Experts of a small language model: a shared expert of 128 neurons, 7303 steps.
Below are experts of layer 4 (counted from 0) of a mixture-of-experts language model. Rows are named router (the router's row for the expert) and show model dimensions 0-191. Each number is 128 + 32 x the weight over its row's rms, rounded and kept within 0 to 255. Numbers have three digits each.
After each expert's rows: a language model's description of what the expert responds to. This comes from a sample of Wikipedia text that the model never trained on.

# expert 33
router:136152119140189102152088067152052102202092186167130069149140168133168154158132091119114079060115131105125142190109200090171048133137187164125111126130191158087179095101102162123144150106135084182150101092120133105065173131089139150115099145111111121182087106122150092099132136091095114143115154090134114159171119192095159144137131117164085101156096105125091138099160114117094053097107132164133123112160156131101159051108101167142081117155041129064178129127114113126158143154130114126115129085128089090128166116151166133141120112129090141099140110142149129142094147109125156173
Section headings, plurals

# expert 17
router:134150164184097107144173147101128174119134113153084143142118092158163104200175124168147145146098157115114140140130144154114130164071150153115178116091158112115160100127183154146124139104128115141171112056147145094116082106068096122171127214122180096163118144158129161210131158130145152099134104099146149061156132175083124141125175073151155158196140094107108143114067121169122166108085055121136105052140125153187081143109142126129148156112108099099136134209103116134071128111161144111061138097161113098121133097097130124122107133180100123133090118077195203150144152116141183122
Table rows, locatives

# expert 6
router:151160122124086116145168212116197085104095172136138087141125127149135125087109111082173125064148137140136116116115145132116135163132131109096103150093142103118155029110144123143135139115159138077169155129109100149130169142163181109123121094126131113089160133090114087151174148097109170134123121101079169132132088161051105122155159077143058161160147078107155110155066098131105097091147150163080082161119088187133147114167126135162128143163115097133005190159139132159137120163097128083118147130122109097184123157123155148143157155166120114134166061172143123164119203169184136158
Personal first names

# expert 11
router:103138107145065122128202172160091097113104097091103135159110120142107095113115163143116116123180101125120144173123126107160140118188122139129152135088074088124149104154133134095124175124122015179122137143092152142107083148140121161090107139070058136124129148229105044122100072106115152099111152057077122109162170146141123171158141137102138126110156188102072177121179168108082098141203134141167097140162118105161098111141097183099118133185144146097147117124148136100109136145135146110150135175151087104143138183074071160152109144105087101099129169179100118122141114149140077092
Initials and table numbers

# expert 28
router:101141163168186117146137123098112155107146161152137159102100131087117153171140112140140100109076122165115111151159131148109116130112105203092132144153127097124104099107151172128141160156105124115187127159154077108112180162156062116153112149101159113039135106162126165104205160120111155187125112122158072150101088085190128072050096182161130127167121179146111148116126128069083074109138102110101084097129122124122095116164177139137101125093084123113134182113130117104128142128224120195211148199113130094134143102171129096119152059173118143117147149092109093101102161123070133104
Determiners after prepositions

# expert 38
router:085106147135133106084140125127155081159148184152147109108089154131133167171115143155060136119131127088133134114117118135114144132183127194137229100182074140185162155137179116182105180090094188102168125181133165160109130120152136110163065109114147098125186111135123086140118114117138099099127121111116113128168159128095150140081088143141171175165088063090180196126122092084097180147142166068133084108168090133133117135091151132115137073131184140195130161125164110096129143090140087122178122141108139166160151106075127063167087123119179069146122170131096105083163089127131140141
Infobox field colons

# expert 22
router:101173174131182104114126135169118097130185188134117145116069120102108154079163109143165110133111119186135121123126125165161140145130081149174091075106104095098147161175061180167091134050127140137102065153135111131095112101145120147120119101164143181130079065105145138130058097158133130016062127112117094096141141211124139145122161104173143109108140130131159135138121166123104119131149105111161134095124130056137117144156093169097114146130140144199135137144176120116121153179188131108125143133167126090191053090169113088141068130101095128126118102139120132141202192138153122137
Hyphens and list dashes

# expert 29
router:153105106122131155188153166167054143138128028082119128156131144153184142079158140138124114117168095145209119146195124169161126125112169161105101144110137199122142150142103114119149110096126152142188156137103069150122113079105179106106133181087140124136119104147134103134156082101146124127082194077122091161143153096199073137098127200092146110143140160189109081092173114142079121143137158128097107171146096110150093101186094087122115096100156177109136132133127152106129164142068114131134037139124081144073164140132128122158104129062093079119176138133160091137133106109111112102
Numbers in tables

# expert 14
router:139152173116117143085120123110160145098195093111103108151126153172103108191146156127145166146144095136144097129188118119099091147076208128074133118177094154178110127133153136189112087149125146114124159096113194152140116159146149200084133150138123178149128153154120138098173077151098097089115126104104130116139103164145168169185191110069248091113129091161150077114127144090101161151128092153069135091199160178105127103099085126106128123128172134110125157124136141101136163158108109109113084186059171089132180089136110120154143191165166101136097151124119146133136147142116118069
Capital initials, prepositions

# expert 12
router:163129142175118172133184088168131151195133115200086137081092085108156159112175098115099110122135118071167126170108146134143154086162114154126136115159132151140146144118075129094132132135168128098154094135155118186099116110079032094125093072187142137099103108116109106123122135147158086096155165105196097120206085145177140145111118122104170105150172098092089191131065086156124166146112141092051106139087186101115087136154126092114120127080110173135204191127169118097139113165131105126127120159126113136112138132177097095098147115107070159133149156150171125081082098107136184137
Of after quantities, table bars

# expert 31
router:128128137110130168129124116077121179112124101110186135146163126137152133120131147168099133085114106124126117119136126108203143092062133082159123148096175126080110146131089089071127134164159148145165125094199094053120136086147131075110131130119130136089123142109146175140094166097127097106113176117091095161140105052151086143161073125154157097159146119156179093126136129139149074116152051115084074116130126152103115077100124068149110164117121173171173135129070125179114090121074148140085167123182162162155180188069171119192175117099133175066073090106155122168134106115122180140
Common nouns after determiners

# expert 1
router:161158134084088123106119165094172099099120067085179102129183202149156168068130063119102132163147071146134132069157096177120136117067147079164127134103175126109081088088135115132096075133168159117105131143156107060148123144134154144112155092138100097094141092052149144143191111140149136124120107119072105176148136051135167163133082101154163123147169115182138148132069138133135129105158115156126144197098106202150157152147159135177154134088142181151123067165105152151125149113146134164087169119059160135090107107169142171183138124154181145106123091099108142125117150124157152123
Institution name heads

# expert 24
router:110113087132134144129187161121066119117088116159072121091132146159150174161135162182162090069086137100089139142151062140072144159209187167135123164118130127168094142081095118157169105097113087155127116179151072128132120124186144120108152084125054053117138081084161104107087086085138149137082113071138125086133182163182115088189157197142148102092117162141108080117126155118149089136141191155108167108147172126114118147168095167174115153165110131156146147120161160105166149096109160108144135146156179110113088138128124150100112140130144122063129078123133152198094107126132101112
Counted nouns after numbers

# expert 35
router:133163157058101084141090111102177169147101126177151105151103136090117158121142071098120189158130135081106137221097109160158156095172138103132088076143117087089103134148113158083122186178108157119140086112103134094164155171065127113176126108183125108077101096169162142127129114133140180101121113162059117121174110133154090114094144085127088107118159137156199130101180096085169139161103182137152143202121092147131072139127156164104126048139139153144084219121157147128139096109162132136166114168080126130115128133135132085109091125145109097079070128144125141181135103119150093154
Words after prepositions

# expert 30
router:147118024122110120176102139175089138145096175108139189159167103104073096108108174131137122128128131131165101138102102175100112111082094104105088125142088120177143125198101085147111124184121118158037107091147114117163137168149131087139151119091106121134158044103166133171137092094139142105149109129113123092131096147132098101134115159129213075083064188134145082140127151147100152129148177097053158126185101138166074192196118137126147109149119140125123118121103109108174060117133104090154099150133145168153095061120164159128117112089092133151138156139079118140136159088112107173
Reporting verbs, results cells

# expert 5
router:100115089129126145092041131104119143107137136105166149143178129157102091120051140110160115120182139165119173153149200094122161163112141084122134140106083105124168159168193173147202129151107160174098190083164167153136146129084152137158119150094127162138096147152072088138191091153168146103141154126101167118102161124083073130109171109073104113083161090165146178172168145216124151139121091128192154185162166164132113126150160140176086133070175132082143154127089128103128092144088081126097153178105133104118103144126145144159126155124115112117139169114058108110129097172109127104
Foreign name fragments

# expert 0
router:140118154165128173165175167098096139122107078156127165137110109131162080177108095156089178174089140118099160185070135131161129125092148165115141140074135124101134115124087141068148156130147062102181112109139089088137173074093097161206132147144118109170157119152163167179126156154088111169097149137182119116120081078100113148151083145137134120163167120075161120112121146140155107073119099104126103105087143105138110090104116131097132151102143139176111086167165101132115108120165186137113156051181093139152124117075135067111145150135093169087132115136231115158136170083100210168
Determiner-following modifiers

# expert 9
router:123140102162121160110140145085113093075104142128107139137140194136117100117114199114144093084156142055129122195090170138127125103144155105103152125155108076135129111165103098151132092116140181084194197131147175077113152099162127180091159094088189188150134126123144108112126093090115156086145109131174188108139148175123133081097160076139086138147194143106101113102166111149117101102161165112128095164125161163067115123152107116214129096150127109072165173120122108084104151172140131087105106209120139073134167192138148162119108073086125119094091109077106135178142163155148121158
Word-initial fragments

# expert 34
router:131110138103156192126110119057159139154119148058152143136120165157110169142115170147147147136178174127083118125111096146138125147112131105095124145130144074059120064065148128148182120189117129047140112134088175154150119187122113159121099132177127132101067134152123136119121068100154159083120124136124126086160178131088150172128137119138097200085118146107104123107077119200173170089109113129123181086139141118104158171091158170080208145130144158100104085124193163142127140074142112135167123149126114150059134100157161128149111108134167069132130116157139158114095104224129180092
Name-ending syllables

# expert 37
router:157139100129145117109101154201170164172164149117115085152099106167077142069158122108115089144105119056066102153107120134172164124189072134119144081172177179178140142113131114103160107114104153095139114135115095140112134125128077093149088142140093187120157101139153165109151137183106129196168111102096096165111125178117231171129129138147152105150113025132102142124096140113096133125096107113101113178076152128067121147096134143107114081135146089131112134087125082140177080129135109119184129174135114131152106143129116085062132168067169132124090126120116117051134188113172091132
Prepositions after verbs

# expert 39
router:159058184167109148139097131099100096164132128156058178077154168157125125171165121155160128161121094186085106148101140125147119104136109093152111131096130128124121084073094193173136102150099130139068153149085103139140103106122101113102154179113066097100128130126131138064102045119123120111160139142191122174131134150127141167134175172075104151135105153089135081166114124150149095166079108216180156168106128127155148127208136096091077159171141166106127186166142161118156075110109153122133093158138112108176106137126134133125138110103074103152162121115089124120145074105086117034
Mid-name word pieces

# expert 21
router:124109135119142066086100106132158142106123174106095131125108055134102115119051162082153198078161115116159083076155140171107126125188058124117127125130111109127131122111146109159094138124158053166084121173158115179110118188120140148099156094161127082155183098122125105109138116155186144170103136124052104139118164155143084113148113161155039152126119129108167124156119123119117132104121151052109167061103160198135160170148152099125219155165151107127040108171123183124172117133084101088123107130098112132102116108173134087114170097148113151122168114157166125120162139111149142154
List separators

# expert 26
router:138134115071139152214117159108098130104206150096097137171166152076149160107152153182151073180084100144184128139105148108162115092137133128110187162107156131157124182130121122109121065119117121131117123156109130063122157173138121113107078121097114100136123171125107135096073163119056181157069090150125088138067154081103125104112133125118090121160147116059146111125081130133178087067175119079132139155135136090177131136139103128098130126135097134080164119166131120174143133168114123137112104172088063210100101072113138103122157135052108128156076164168149108139116162196146101095
Digits in numbers

# expert 15
router:122078155148135174137119119140112148158122081157096147125116184120076147138096126170192129089105139125074149089158083178160105110127087173130067102111062151072145107085107072114136149150173131154171067157133090146190100130175138105135174131126127127084079110177116153137110191151098087192078124112133108136114172090176114079080126186140160112086116164132126143141116076092156161182169146116148150127145123164148156145077067129126044136108128083130172101130120127117137109130098101072080096133197150102146084141162091211147135161090132127174167127119113130146115111157084124129
Closing quotes and parentheses

# expert 23
router:117147127091100148098135121118137115198161172162075125159100109069124084134118143119125102126106077143160115181083123055123127171157097121125158117143091165165164150086209142138092153158112097097153140136132173103110114190131123031169165141148087104156179166132116173125135188133115170110125075154108130102153059170102142084104136130141055088117125166142125146119163072162088089141119127145106193101109193184116124154087127086122110143149124096155123150107177101067089141155088122121101122128096170155110164135110172151197073130091096128138137152103108138079158160127184131175
Line breaks and headers

# expert 32
router:112124102112137146090089185118099123118135156080111074146146127124140093076103071140169124133194130151157128102135061158144100117091102097154089141139174117157110157088144171136108108087092162086091148105138114077183130133145131119111149154121131173125072099091096130139139120135149156145149087119105115115127113137100095140120131160157150137061119069194129109170186111133161213042095111127153091139141136133163125159123165119181142130068169083159098104144077149156164140156067049145111154160073169157094103180136106219118153145084131152119091158082095133171132123188128116184
Name and foreign word pieces

# expert 20
router:115181143140161099109062115108096133112148119156124126134137143216123083160105121108075096157092104061107151163118098148080143166122152163088160061160128124098122165131095119146099098163167186127161152118110119111149165152135167122125139077171128113129167131115140118150175114162120118140107115164074103132100088171148174159156124076165090100098102136079067110114159120154128155142107131167089096055099192097172154170094098139149215146125149140136150145098176086071079114173135092053114161111140154173136067148109146131086132149143144210141112147118097164054121118119181126125
Opening brackets and quotes

# expert 10
router:125143110100096142144114118133111208170175154097090192153128143131106068115088169105203103127113176153076084164114118112120123108155110099119161132140081116155141117151064120124127089118106129161128115073162179146124146118079055087139150115118121154141124132137202068149117124128125142125123179151082062101165117106109113132126139097120177138192143103071164124139162154129110174154078082130170090062138131088185138088106126115150097184099187074169145119139150135185084120076103146121168130110170145147082157132136138117088120181140176135091172173123155131145119136114101192209
Mid-word fragments

# expert 4
router:094124125049134182081111119171137135150157165160145100075117126122129125176160146077128125142131157145143075124114143048167151037166167128081100122098130120162137160113115093157140130103142086134100167120142142135110090086144102103141102100128140097161141111161167116090085206132116094128162193102130098169087098119203107096151147168120089136103163174123122179114148108096072143149156147094183065135043179090110191145159150118107124121147075111162100115110135125074134139125115137156147075118165094132104090156137161065106170149089109139144143197132139162188071158112145108111
Coordinators and articles